Experts of a small language model.
Size: width 192, 30.4M parameters.
Experts: 32 experts in each of 12 layers, 128 SwiGLU neurons an expert, 2 picks a token, a softmax router.
Training: a variant of Adam for the experts, 731M tokens, 8040 steps.
Below are experts of layer 4 (counted from 0) of a mixture-of-experts language model. Rows are named router (the router's row for the expert), gate (a neuron's input weights, with its number), up (a neuron's input weights, with its number), down (a neuron's output weights, with its number) and show model dimensions 0-191. Each number is 128 + 32 x the weight over its row's rms, rounded and kept within 0 to 255.
Before each expert's rows: a language model's description of what the expert responds to; "gets" lists some tokens that make up at least twice as much of what it gets as of all text. This comes from a sample of Wikipedia text that the model never trained on. Tokens count by the router's weight.

# expert 31
Description: Word-final pieces like th, m, ll, ed after apostrophes or stems, as in Algorithm, Gareth, I'm, she'll, summoned.
gets: "th", "s", "st", "f", "t", "ing"
router [171  72 146 181 130 113 114 122 117 117 179 172 180  99 180  58 111 166 163 135 101 150 165 111 103 132  64 185 164 101 117 103 130 142 118 130 135 167 185 133 183 117 163 152 156 105 104  94 162 134 122 162 145 101 145 117 112 126 123  88 149  90  94 135 154 149 182 108 164 185 157 141 191  99 125 160 118 106 144 136  85 196  87 137 126  87 113 117 134 104 192 110 117 205 180 150 112 144 208 135  96 153 167 139 101 121 162 114 128 156 162 161  80 122 137 117 115  85 103 191 170 122 104 144 123 154  79 108 163 182 152 128 148 165 177 147  50 125 116 166 101 146 107 120 144 143 164  94 156 132 143 162 113  99 158 164 105 152 101 135  47  87 105  75 107 142  82 137 141 144 140  47 112 149 146  97 113 148 152  98 153 102 118 175 121 167 150 116 114 136 154 110]
gate1 [166  90 127 153 105 128  81 111  88 127 143 111 172 214 202 137 120 126 149 122 118 146 134 131 150  99 165 145 141  74 201 187 144  75 109 110 153  86 124 101 110 114 154 192 133 157 138 106  71 119 153 102 197 121 136 130 165 150 184 162 151 119 117 111 132  84 162 108 109 113 160 158 100 173 116 185 106 122 147 163 122 117 139 133 118 140  96 141  95 125 124 159  65 114 131  66  32 150  75 120 152 144 171 180 113 105 136 158 133 119 105 141 113 162 156 165 126 135 140 125 154 138  98 131  88  92 207  71 160 120 178 148 152 110 154 159 159 140 112  90  96 155  77 201  94 123 124 152  97 124 159 130 155 139 106 125 171 121 112 101 134 126 173 133 184 178 153 190 166 135 159  70 145 150 115 155 111 136  37 158 132 148 134 132  90 159  93 109 120 166 128 121]
up1 [132 120 116  82 139 146  36 128 121  95 138 104 118 205 165  91 128 171 191 148  94 179 136 146 142 175  82 150 138  56 110 165 125  85 101 130 142 135 151 163 145 138 135 116 154 117 137 129 114 128 127 137  75 157 111 149 110  48 173 125 133 117 119 140 120  78  99  77 132 145 155 177  95 200 156 119  78 141 111 145 131 147 113 125 112  55  93 184 125 114 103 143 115 102 104  72 118  98 193 131 138 179 154 146 144 188 149 130 121 171 134 179 112 116 116 173 130  87 133 155 195 126  94 128 113 110 130 138 125 148 162 133 192 123 129 134 149 112 124  97 101 161 144 140 118 121 119 128  59 187  82 146 109 136 128 160 140  87 163 167 118  87 217 203 147 122 142 114 160  84 164 114 180 175 106 107 108 183 137 124 148 146  85 135 135 119  95 121 107  69 186 131]
down1 [174 213 153 128 130 129 137 137 165 134 166 103 127  71 102  82 172 155 144 142  95  69 159 148 133 145 130 112 154 136 159 116  96 120 128 126  85 104  69 155 106 126  94  80 206 118 159 124 128 110 162 133 150 140 137 161  82 124 114 173 102 179  93 161  80 151 118 117 156 118  62 127 144 115 140 117  87 131 146 146 190  80 108 119 173 149 119  75 115 110  72 153  81 173 152 128 115 156 119 137 107 117  89 144 130 157 149 144  88 131 114 152  82 142 118  84 101 148 115  62  99 122 130 159 167 151 100 157  83  99 146 190 192 124 102 127 119 105 222  95 184  60 110 106 128  99  76  75  80 153 158 140 130 151  67 149 131 163  99 171 107 106 139  99 155 172 159  98  88 134 133 119 121  93  81 197 104 141 120 116 184 102 126 104 139 142 136 173 164  89 157 112]
gate2 [ 89 174 125 100 136 162 153 150 175 179 109 109 118  51 117 152 126 143 109 127 209 131 131 160 163 151  94 165 150 129 159 152  99 106  79 155 153 141 137 217 160 125 121 116 174 114 142  86 151 155 202 167 123  45 123 133 123 131 115  76 113 130 166 138 134 142 134 102 143 158 147 165 126 190  86  84  96  93 135 135  71 114 137 165 161 148 114 100 110 128  91 143  96 114 116 119 174 152 134 131  55 145 172 172 138 129 134 168 109  83 125 145 141 189 124 129 140 124 176 150 119 147 148 113 162 133 142 129 102 150 108 122 169 161 141 195 129  88 163 145 181 110  94 181 116 110 154 113  99 106 152 133 132 162  77 118 116 101 187 156 157 182 146 167  91 102 133  91  90 143 114 140 179  94 161 172 154  96 179 127 118 148 109  66 181 162  61 120 134 127  76 192]
up2 [ 91 106 113 111 133 173  99 199 112 126 147  76  91  98 148  78 125  96  91 127  98 145 162 122 175 120 168 166 107 140 152  87 156 136 120  89 141 157 175 133 149  79 141 113  96 123  86 112 127 158 119 140 113 131 152 202 191  72 173 111 119 125 167 133  86 162  44 148 113 120  65 111 128 109 135 133 156 112 164 110 129 119 113  93 174 149 124 149 158  88 141 115 137  99 162 135 170 164 130 130  87  99  93 131 166 152 161 136 147  82 102 118 113 124 163 154 130  90 133 138 161 141  92  60 152 164 110 127 133 152 109 121 192 100  88 198 141  26 138 129 116 120  47 149 160 145 154 145 113  69 142 153 157  80 161 126 175 138 136 136  95 139 136 138 150 130  80 113  50 134 109 133 105 103 142 131 137 103 198 156 115 129  96 150 176 221 139 150 151 152  81 164]
down2 [126 189  79  89 107 143 109  80 118 184  35  78 157 155  88 136 178 133 112  37 153 123 110 156  96  87 100  85 124 107 131 154  93 183 147 147  67 141 139 112 105 107 139  90 123 110 178 101 177  68 152 141 127 176 143 129 137 143  83 146 101 155 117 109 157 109 122 153 131  90 125 145 170 111 152 104  87 172  62 200  75 136 119 178 143 106 146 111 149 152 156 119 140 110 157 141 153 113 125 125 146 132 146 156 178 144 100 153 206 124 156 129 164 138 171 119 160 122 127  81 136 110 163 109 102  98 134 126 134 106  97 184 134 164 141 113 156 164  99 189  92 113 118 150  73  95 101 185 125 176 162 120 130 155 174 107 185 106 120 107 101 116 133 108 158  88 108 133 210 147 141 158 144  69 106 142 177 113 139 130 206 136 125  93 179 118 110 105 149 124 148 142]
gate3 [116 100 177 114 104  96 191 159  72  81 106  83  85 185 140  89 115 132 164 159 106 106 158 110 160 109 128 158 184 109 124  81  96 159 184 119  95 117 148 127  78 145 103 121  99 103 153 165 143 174 132  98 188 191 104 112  97 168  96 129  60  97 143 126 169 153 118 117  74 123 161  86 159  69 136 174 115 173 126 154 118  62  97 112  79  69  64 158 101 152 131 108 101 156 115 157 113 133  81 106 177 139 142 154 121 131 146 112 142  99  91  64 100 114  91 124 133 105 168 132  92 136 137 143 114 177 182  95  82  91 110  91 102 135  97  50 119 153 123 148  86 128 118 100  97 174  76  95 124 179 128 114 128 123 167 163 153  76 116 121 146  80 160 138 120  71 116 188 167 131 103  81  79 151 141 119 119  98 102  98 102 156  80 127  95 112 129 129 109 117 145 150]
up3 [138  93 155 180 182 125 134 165  92 131 137 155 100 105 123 118 124 143  65 130  74 146 174  91 161 172  99 136 113 140  95 125  87 162 148 125 118 140 138 141 140 151  95 177 116  67 130 115 110 154  98 127 130 105 143 182  99 165 160 127 119 148 140  57 157 160 130 112 115 178 120 129 125  60  76 148  94 121 124 132 178 157 171 141 140 133 163  93  95 120  46 171  62 133  96 126  92 199 209  96 101 109  72  91 127 138 188 156 115  53 160 144 112 167  76 134 191 159 155 143 141  90 138 104 177 167 189 124 156 117  93 180  93 174  92 134 112  88 136 102 134 139 169 184  83 147 166 111 113  89 157 151  95 128 109 127 157 141 135 129 168 126 162 128 129 174  69  99 147 133 106 118  73  95 117  93  90 111 121 120  82  87 128 121 111 140 145 103 168 102  98 125]
down3 [161 143  79  32 119  79 163 136 136 127 107 104  92 120 159 112 102 116 138 141 139 160 111 143  90  43  88 142 103 142 105 190 131 161 113 146 113 162 112 152 161 129 164  98 147 155 139 157 102 129 137 180  54 132  94 130 134  83 128 117 195 127 141 152 155 137 145 160 139 134 175  85 141 142 157 139 134 132 108 181 121 114  44 109 144 105 192  98 162 166 142 142 170 106 117 132 100 147 117 139 200 100 161 193  85 120 113  93 104 121 139 162 163  97 108 133 129 171 171 129 146 161 156 116 130  87 109 135  84 161 117  75  87 129 182  89 126  82 107 146 130 107 118 113 192 122  29 109 155 139 129 166 109 149  92 171 115 115 142 155 132 163  82 152 137 115 146 126 137 124  86  53  99  75  76 128 175 105 112 132  91 159 156 111 159 145  89 168 168 152 191 121]

# expert 25
Description: Vowel-final word pieces completing proper names and words, like Ville, Minnesota, Clyde, billionaire, grandchildren, often in lists and tables.
gets: "e", "ro", "te", "ma", "ne", "es"
router [ 47  77 134 132 150 133 160 129 104  73 125  52  98 122 166 114 107 155 152 100 151 137  37 101  98 122 171 109  92 165 128 153 203  85 161 134 178 128 133 127 126 160  93  66  84 149 132 174 168 141 103 102 119  81 138  96 135 114  94  90 116 140 187 141  71 187 122 114  94  96 147 103 106 152 118 102 120 145 134 123 159 146 137 134  91 114  89 141 183 148 105 112 133 144 179  61 152 103  93  93  86 138 119  83 119 131 131 113 126  88 101  50 159 144 137 185 108 126 118  34 134 131  86 110  98 137 113 172 108  77  96 137 163 140 106 139 177 126  71 111 116  80 162 114  96 133  91 125  52 156 128 117 107  67 135 118 109  95 131 172 132 161  79 128 145 174 202  87 126  87 113 105 148 142 113  94 162 150 128 130 151 104  97 125 116 151 120 118 134 110 100 122]
gate1 [154 182 122 124 104  90 196 152 164 152 125 146 131 121 166 115 185 109 173 158 157 167 108 215  43 160 131 179 155 124 130 108 120 154 164 192 142 124  90 137 151 205 115 130 121 143  93 105 160 120 143  53 139 141  95 123  99 153 129 121 150  85 136 182 126 128 159 118 198 118 180 172 150 133 186 147  99 105 120 160 142 138 103 125 137 121  63 153 122 176 141 148 149 137  89 132 124 133 130 131 164 161 177 176 131 202 116 126 125 162  54 145 113  76  89 142  92 144 149 155 156 119 156  96 135  87 140  99 115 114 148 108 133 102 161  87 123 120 127 155 150 129 102  90 123 167 149 141 161  92 137 103 162 101 146  87 111 125 103 108  81 111  98  79 172 122 142 149 204 111  86  57  86 141 100 110 112 173 151 153 131 121  89 136 151 104  42 133 162 165 131  84]
up1 [105 109 114 104 102 154 152 146 155 195 124 146  96  98  72 165 136 125  67 117 118  98 106 130 117 132 158 133 147 145  64 122 118  98  70 164 109 164 123 158 108 143  91 170 112 147  70 134 118 126 136 128 121  60 123 118 117 167 146 122 133  84  58 106 115 173  90 129 168  95  97 130 238 127 132 179 131 100 169 125 137 120 153 116 137 142 142 128 192 120 120 145 163 193 118 148 148 112 177 129 119 154 121 110  44  54 168 152 162  97 111 148 130 166 157 130  86 134   7 149  83 129 111 159  95 161  86 144 115 110 148 140 137 169 150 188 131  90 164 110 123 144 138 168  75  88 127  98 133 124  90 129 109 161  71 147 117 160 113  77  74 138 127 157  98 112 155  84 129 123  99  77 142 108 189 138 118 128  99 105 180 107 143  95 145 118 111 128 158 165 127 172]
down1 [134 169 158 122 158 147 154  98 117  79 145 142 142 148 114 148 159 173 147 185 131  77 152 170 106 168 140 119 163 114 120 164  90 170 117  94 111 102 154 152 196 134 143  85 152 105 123 120 105 125 122 126  89 110 126 162 141  76 102 178 159 127 182 115 106 147 115 162 119  30  80 162 137 148  94 128 107 157 153 120  95 121  68  84 138  75 110  81 182 176 132 207  97 107 104 135 142 124 108 136 149 102 126 113 171 139  95 219 145 187  73  72 157 139 147  81 168 161 126 101  61 179 133 129 111 164 133 105 123 148 112 110 147 114 139  97 187 164 129 144 149 169 124 149 114 116 145 137 105 144 150 105  46 116  99 138 133 166 115  59 147  82  77 141  62 106 163 100 128  85 158 115 107 178 183 136 180  77 143 119 117 132  93 106 134 116 151 106 144 137 116 159]
gate2 [112 149  65 123 139  98 127 184 100  79 112  94 127  83 127 146 113  87 151 111 102 164 145  96 142 108  89 145 120 125  97 160 115 176  94 128 231 143  44  99 124 112 103 156 146 159 169 100 135 134 114  93 112 152 145 129 141 121 146 124 167  94  74 120 133 107  61 130  89 135  87 164 133 176 105 169 138 212 176 115 113 138 185 117 145 146  94 169 140 104 123 112  77 148 137 135 102 140 148 141 127 110 218 145 107 159  94 145 132 172 101 129 108 131 102 124 169  53 143  64 139 100  90 128 122 173 132 136 165 138 152 166 143 153 140 140 144  75  93 147 170  73 155  98 155 179 119 150 133  98  89 124 101 164  95 177  72 165  89 147 192  82 190 156 146 135 130 104 110 139 135 204 140 141 152 136 161 172 164 109 135 136 146  87 166 112 159 112 111 124  77 102]
up2 [ 70 121 174 134 138 135 173 123 167  90  78 116 132  96  83  85 161 150 104  94 168 114 151 125 133 164 151 138 133 146 115  70 149 118 180  94 133  54 119 179 131 148 136 156 112 114 148 108 204 140 123 139 165 150 160 163  91 165 113 101  80 155 143 174  98 132 126 162 123 140  96  86 155  78 181 136  95 115 139  80  83  92  64 190 163  68 137 117 109 118  82 132 143 127  97 109  75  35 120 184 122 140 146 128 156  58 145 107 141 147 156  74  70 174  86 164 126 136  91  94 106 125  62 113 135 144 137 129  73 104 126 137  72 109 179 126 133 102  93 124 116 121 113  54 126 139 119 147 171 177 156 170 121 192 148 105  90 105 212 174 113 153 166 125 113 123 119 113 119  83 130  98 165 151 142  94 119 104 141 138 125 142 136 112 142  74 136 136 124 121 131 114]
down2 [ 73 147 174 142 113 113  78 148 128 101 159 240 135 135 175 157 110 168  74 142 154  71 112 105  82 113 145  78  82  76 169  96 101  99 102 115 144 174 151  99 132 132 140 122 102 135  94 122 154 142 134 181  88 147 166 146 127 201 137 163 145  77 134 116 102  80 130 137 106 123 157 192 162 166  85  98  94 135 110  74 130 141 180 134 163 175 111 124 117 113  68  91 148 125 208 154  54 118 131 159 121 131 103 146 123 179 149 105 134 125 139 200 142 132  89 138 130  49 180 128 116  99 124 103 135 125 166 147  89 158 164 167 115 111 136 102 117 154 113  73 169 141  92 136  99 143 124 158  96 148 128 134  65  89 175 147  93  99 128 112 147 126  74  88 175 125 119 150 130 120 128  84 128 111  87  74 115 118 134 151 149 125 140 133 154 138 114 178  49 144 141 120]
gate3 [115 123 105 101 141 146  97 187  82  54 105 141 106 100 115 147 143 110 179 171 133 144  86 117 124 104  70 138 150 127 109 159 122  93 123 132 108  70 161 107 167 121 101 116 169 180 120 141 165 162 169 201  82 179 117 132 149  69  85 127 163 133 187 197 216 124 106  97 155 140 132 135  84 145 152 114 130  45  84 147  66 112 131 138 137 106 146  94 124 126 217 104 120 141 114 126 128 152 156 169 113 176 153 151  64 117 121  64 184 144 133  66 172 109 133 127 115 129  95  96 181 111 145 108 135 116 137  99 135 193 130 154 105 146 105 186 139 122 118 141 121 167 148  74  89 158 113 157  98 179 153 143 113 105 152 144 127 147 103 126 139 108  81 105 143  94  82 115 111  93 148 163 137  79  63  99 111  51 157 143  97 118 111 120 153 143 133 125 142 156 115 104]
up3 [141 132 214 112 141 115 123 142  46  81  86  95  82 171  97 183 122 141  93 103 119 141  37  68 131 153 102 164 152 165 135 153 136  59 168 127  73 126 180  90 100 169 102 135 169 127 123 120 171 130 127 111 110 118  86  88 123 113 125 148 161 176  97 154 180  90 184 179 104 104 130  79  72 114 117 123 101  76  78 134 147 139 140 149  63 133 155 103 134  91 192 121 117 125  79  56 129 145 106 147 148  86 144 111 104 181 135 113 128 132 100 100 141 162 139 133 121 128 144 122 155  76 157 121 121  73 170  90  75 119 139 132  60 116 103  89 147 148 110  88 104 100 169 126  84 211 113 118 151 162 172 144 128  87 128 130 105 125 135 142 110 104 112 120 142  88 124 111 143 129  85 128 175  86  67 124 100 136 125 153 198 158 123 119 157 110 130 104 155 127 123 130]
down3 [118 157 168 127 100  85 104 110 112 112  97 142  98  81 152  75 150 102 128 170 188 125 111 189 110 110 173 132 103 101 146 124  87 137 119 115 159 174 147 130 149 120 117  80 124  91  84 147  95 120  89 146 102 121 120 150 113 106 146 200  69 102 100 132 148 111 149 126 100 171  77 155 111 116  90 106 141 128  90 196 131 125 175 222 123 153 213 126 102 100 149 104 149 117  68 138 113 133 131 122 127 127 112 107 161 116 120 113 158 193 135 135 165 125  91  85 120 122 107 137 127  70  91 122 133  85 156 140 104 190 142 200 169  95 132 115  84 201 169 103  79 154 170  93 141  69  64 107  98 139 107 154 139 172 158 114  71 122  99  88 103 138 107 173 173 134 112 113 182 132 135  88 106 131 129  35 178 135 143 125 152  79 122 123 102 139 139 150  78 119 151 156]

# expert 21
Description: Prepositions after nouns or verbs in running prose, chiefly of, in, for, with, on, as in support of, Award for, retirement in.
gets: " in", " of", " for", " with", " on", " at"
router [138 166  98  89 134 160 113 111  66 138 123  84 123 158  72 137  96 119  94 152  86 147  94  77 109 142 148 143 146  79  63 131 206  98  97 115 131 121 214 123  79 133 119 152 150 122 149  78  98 118  96 146 175  69 134  82 153 104 157 208 127  95 144 139  75  91 144 147 118 145  94  97 126 121 156 129 113 112  68  78 102  99 104 159 138  95  65 139  73 105 165 104 150  94  97 162 149 118  83 139 160 127 112 155 146 141 112 139 120 168 136 145 145  78 115  63 105 101 158 122 124 156 119 195 109  50 117 132 128  67 186 114 139 139 118  81 155 111 156 172 138 155  92  75 172 131 107  93 134  87 158 142 174 135 168 135 117 114 166 155  95  88 163 158  78 148  96 126 119 117 118 142 105 173 105 106 141 113  89 107 113 143 133 119 183  81 125 145 118 101 187  62]
gate1 [124 148  95 143 123 153 105 192 121 125 172 173 166 129 148 141 164 141 164 118 119 153 165 166  94 167  88 156 153 152 112 110 119 113 164 162 127 154 102 157  96 117 197 198 132  70  75 215 115 164 177 155 108 152 127 110 168  76 144 134 125 104 119 146 100 141 148 123 130 128 112 174 152 122 106 150 121 111 152 143 172 173  96 199 151 140 190 190 108 106 143 138  77  86  95 139 197 120 145 124 146 125  96 189 138 177 171 161 187  57 123 145 113 128 103 115  71 120 165 193  83 128 168 165 115  86  98 194  92 142 143  91 152 189  99 147 145 112 140 135 103 126 154  76 145 129 100 142 150 143  90 124 134 145 131 176 129 170 133 137  56  49 140  85  81 130 136 132 111 104 102 150  80 131 102 103 100 134 119 193 131  94 108 152 137 123 118 136 107 143 130 151]
up1 [ 97 142 142 116 124 132  90 137 177 114 113 166 157 108 175 147  83 143 131 113  94 167 120 125 181 107 134  73 225 111 123  68 180 165 104 190 154 141 148 138  97 121 138 135 172  48 105 163 168 158 110 178 113  72 132  72 112  96 170 111  88 160 182 133 151 157 137 119 133 175  66 124 103 134  73 105 110 165 171 121 138 156 129 193 159 133 118 136 156 134 107 173  78 122 113 113 124 132 143 152 116  30  81 108 110 162  92  70 106 136 125 151 152 137 102 160 134 100 124 111 125 176  98 124  88 135 127 168 104 141 108 110  79  44  58 162 106 124  93 117 127 121 113 147 142 124 134 147 119 157  79 116 123 130 174 149 151 145 146  82  76 105 189 111 135 138  94 150 143 110 129 111 145 122 134  99 165 136 156 116  68 149 139 198 148 105 146 148 193 171  95 147]
down1 [109 146  96 135 190 101 165 158 115 125 172 119 132 118  80 163 127 169 170 132 137  99 146 187 105 178 130 186  95 116 107 175 100  36 141  94  69  91 111 142 157 155 107  83 104 159 115 124  67 124 166 160 135 149 196 137 157 137 148 172 187  88 103 136 112 112 131 175 109  72 166 102 158  97 134 134 141  83 131 160 112 131 132  67 128  77 179 165  17 162 161  40 107 135 105 179 152 180 125 136  83 179 164 163 164 126 141 158  90 129 136 109 132 111 119 132 146 111  78  74 145  98 117 107 101 172 116 154 126  93 137  84 161 189 141 135 133 134  91 142 111 129  97 180 147  90 148 128 107 158 138 133 135 141  51 141 118 104 146 148 128 165 101 150  99 140 158 127 128 172 143 144  83 115 123 150 114 139  60 149 139 128 146 144 114 129 132 130  79 120 116  91]
gate2 [155 127 135 150 106 157 144 142 124 100 107 111 127 178 133 123 201 126 160 134  80  98 110 128 181 135 151  94 164  84 114 138 116  61 155  87 145 105  22 137 135 111  64 151 120 201 133 129 130 104 166 131  96 177 141 147 116  99 153 132 153 135 163 106 135 119 148 148  64 139 133 175 160 183  69 166 124 106 126 161 189 127  85 118 105 176 158 209 137 170 114 133 160  68 114  67 105 143 116 105 148 136 114  93 188  65 138 104 128 192  89 115 131 168 163 132 111 181 103  85 191 113 143 134  97 153 122 172 153 143  94  89 167 117 120 134 168  91 142 112 110 115 129 154 133 101 110 118 149 118 121 129 120 150 104  97  73 116  93  64 153 120 114 175 121 146 156 196  52 161  94 117 184 111 126 107 120 112 124 154 154  97 128  60 123 140  99 150 126  99 130 104]
up2 [154 125 161 145 127 123 125 147 134 148 190 158  88 164 149 161  62 127 102 125 115 108 158 139  95 152 154 152 153 165 193 142 117 155 152 165 136 127 163 142 176  88 197 101  85  56  93 154 161  82 152 112 150  92 129 173 161 144  68 124 138 165 118 125 152 123 118  71 114  58 129 131 118  69 136 124 130 126 124  73  89  89 196 162 106  99 160  96 120 120 147 143 159 143 130 147 119 110 168 156 146 117 158 126 112 166  67 104 155 110 122 112 112 151 118 142 131 149 113 179 107  94 162 127 128 121 106 115 109 156  79 158 111 195 133 135 121  94 133 186  99  84 153 103 112 166 118 137  84 131 140 122 111  65  66  96 167 153 103 170 138 156 102  80 106 138 111  85 169  64 192 158 138 126 135  86 189 161 167  74  91  85 111 187 113 147 113 108  43 119 108 173]
down2 [133 103 140 122 169 148 104 148 122 142 154  56 109 202 171 104  91 136 157 105 131 129 151 188  89 121 121 154  72 112 113 139 171 107 163 152  95 178 144 112 122 140 128  69 164 183 121 180  90 174 109 128 155 140 129 188 130 147  93 181 155  93  56 175 117 110  70  77 160 102 172 112 102  94 131 128 138 117 131 115 132 135 147 123 148 145 158 136 135  50 152  96  79  92 147 140  90 176 152 133 112 141 137 115  92 123 125 152 129 180 137 183 154 189 165 107 119 134 118 155 131  98 193 165 113 100 143 171 172 171 123 148 107 185 121 151 123 136 173 134  83 130 114  88  85 142 127 131 139 120 162  89 165 137 111  72 137 214 124 132 166 112  77 129 112  79  87 133 116 142 128 109 183 112  58 117  62 131 153  99 122 146 101  95  62  88 161 101 138 168 157 118]
gate3 [193 151 120 106  81 120 135 125 161 140 130 124 148 167 129 126 163 133 128 117 137  81 163 188 140 103  98 155 153  65 119  90  64 133 148 102 184 146 142  89 125 136 121 123 101  99 141 143 176 127 161  93 112 113 135 222 115 128 155 125 216 169 167 146 155 133 147  94 136 119 157 113 103 110 130 134 109 112 174 117  84  97 213 149 126 141  93 139 156 150  86 174  95 156 118 109 144  74 175 111  87  62 170 150 158 109 145 122  73 119 138 161  60 140 122 112 110 131 148 159  85  35  84  92 102 183  97 153  94 120 109 138 154 169 169 140 139 121 138 105 138 158  79 127 129 155 178  99 181 123 122 152 119 129 135 136 209 123 150 117 117 138 102 104 125 147 111 138 182 143 103 153 128 111 149 142  50  65 130 126  59 116  87 119 122 124  57 147  97 148  96 114]
up3 [112 131 167 138 144 124  82 128 153 140  81 199  99 103 150 165 138 183 100  90  71 111 152 133 102 170 100 147 114 135 161 127 154 165 117 124  99  82  98 182 173 114 168  67 132 121 116 171 107 115  92 142 111 119 138 112 107 107  70  81 150 123 110 168 170 128  73  61 157  99  90 136 160 182  81 115 120 112 108 138 118  98  66 157  85 129 150 108 101 120 156 119  80 150 143 156  86 186 131 154 140 167 126 103  84 123 108 144 171 140 111  94 195 118  96 177 139 136 164 105 133 149 158  96 141 129  75 142 117 124 111 135 164 100  59 126  85 160  52  82 145 108 216 162 175 111 132 122 108 150 152 105 120 167  71 136  95 129 134 158 151  56 103 131 148 111 154  76 119 115 148 169  98 125  93  89 139 118 133 109 106  40 155 107 110 148 123  71 144 100  81 121]
down3 [133  81 104 116 162 191  52 110 114 119 122 141 179 117  74 131 169 131 167 141 127 124 153 105 155  83  99 149 131  56 122 126  70 117 147 122 129 189 144 206 101 134 140 134 157 155 144 174 174 198 154 126 135 116  81 121 109 120 158 107 151 122 163 142 152 106 130  92 128  70  97 175 148 162 176  97 126 118 116 119 131 145 176 100 135 169 103 138 159  66 178 172  67 106  65 109 155 174 109 125 113 141 166  95 163 107 120  77 174 185 178 139 139 163 113 104 143 112 137 128 130  64 123 141  93 146 150 173 159 121 169 125 149 111  52 116 136 139 129 170  65  97 148 137 101 132 141 144 158 165 122 154 137 180  87 114 165 141 128 142 116 126 117 150 131 167 201 104 190 133  65 137 148  89  69 187 103  67 137 125 109 165 135 117 155  89 114 103 135 150 148 123]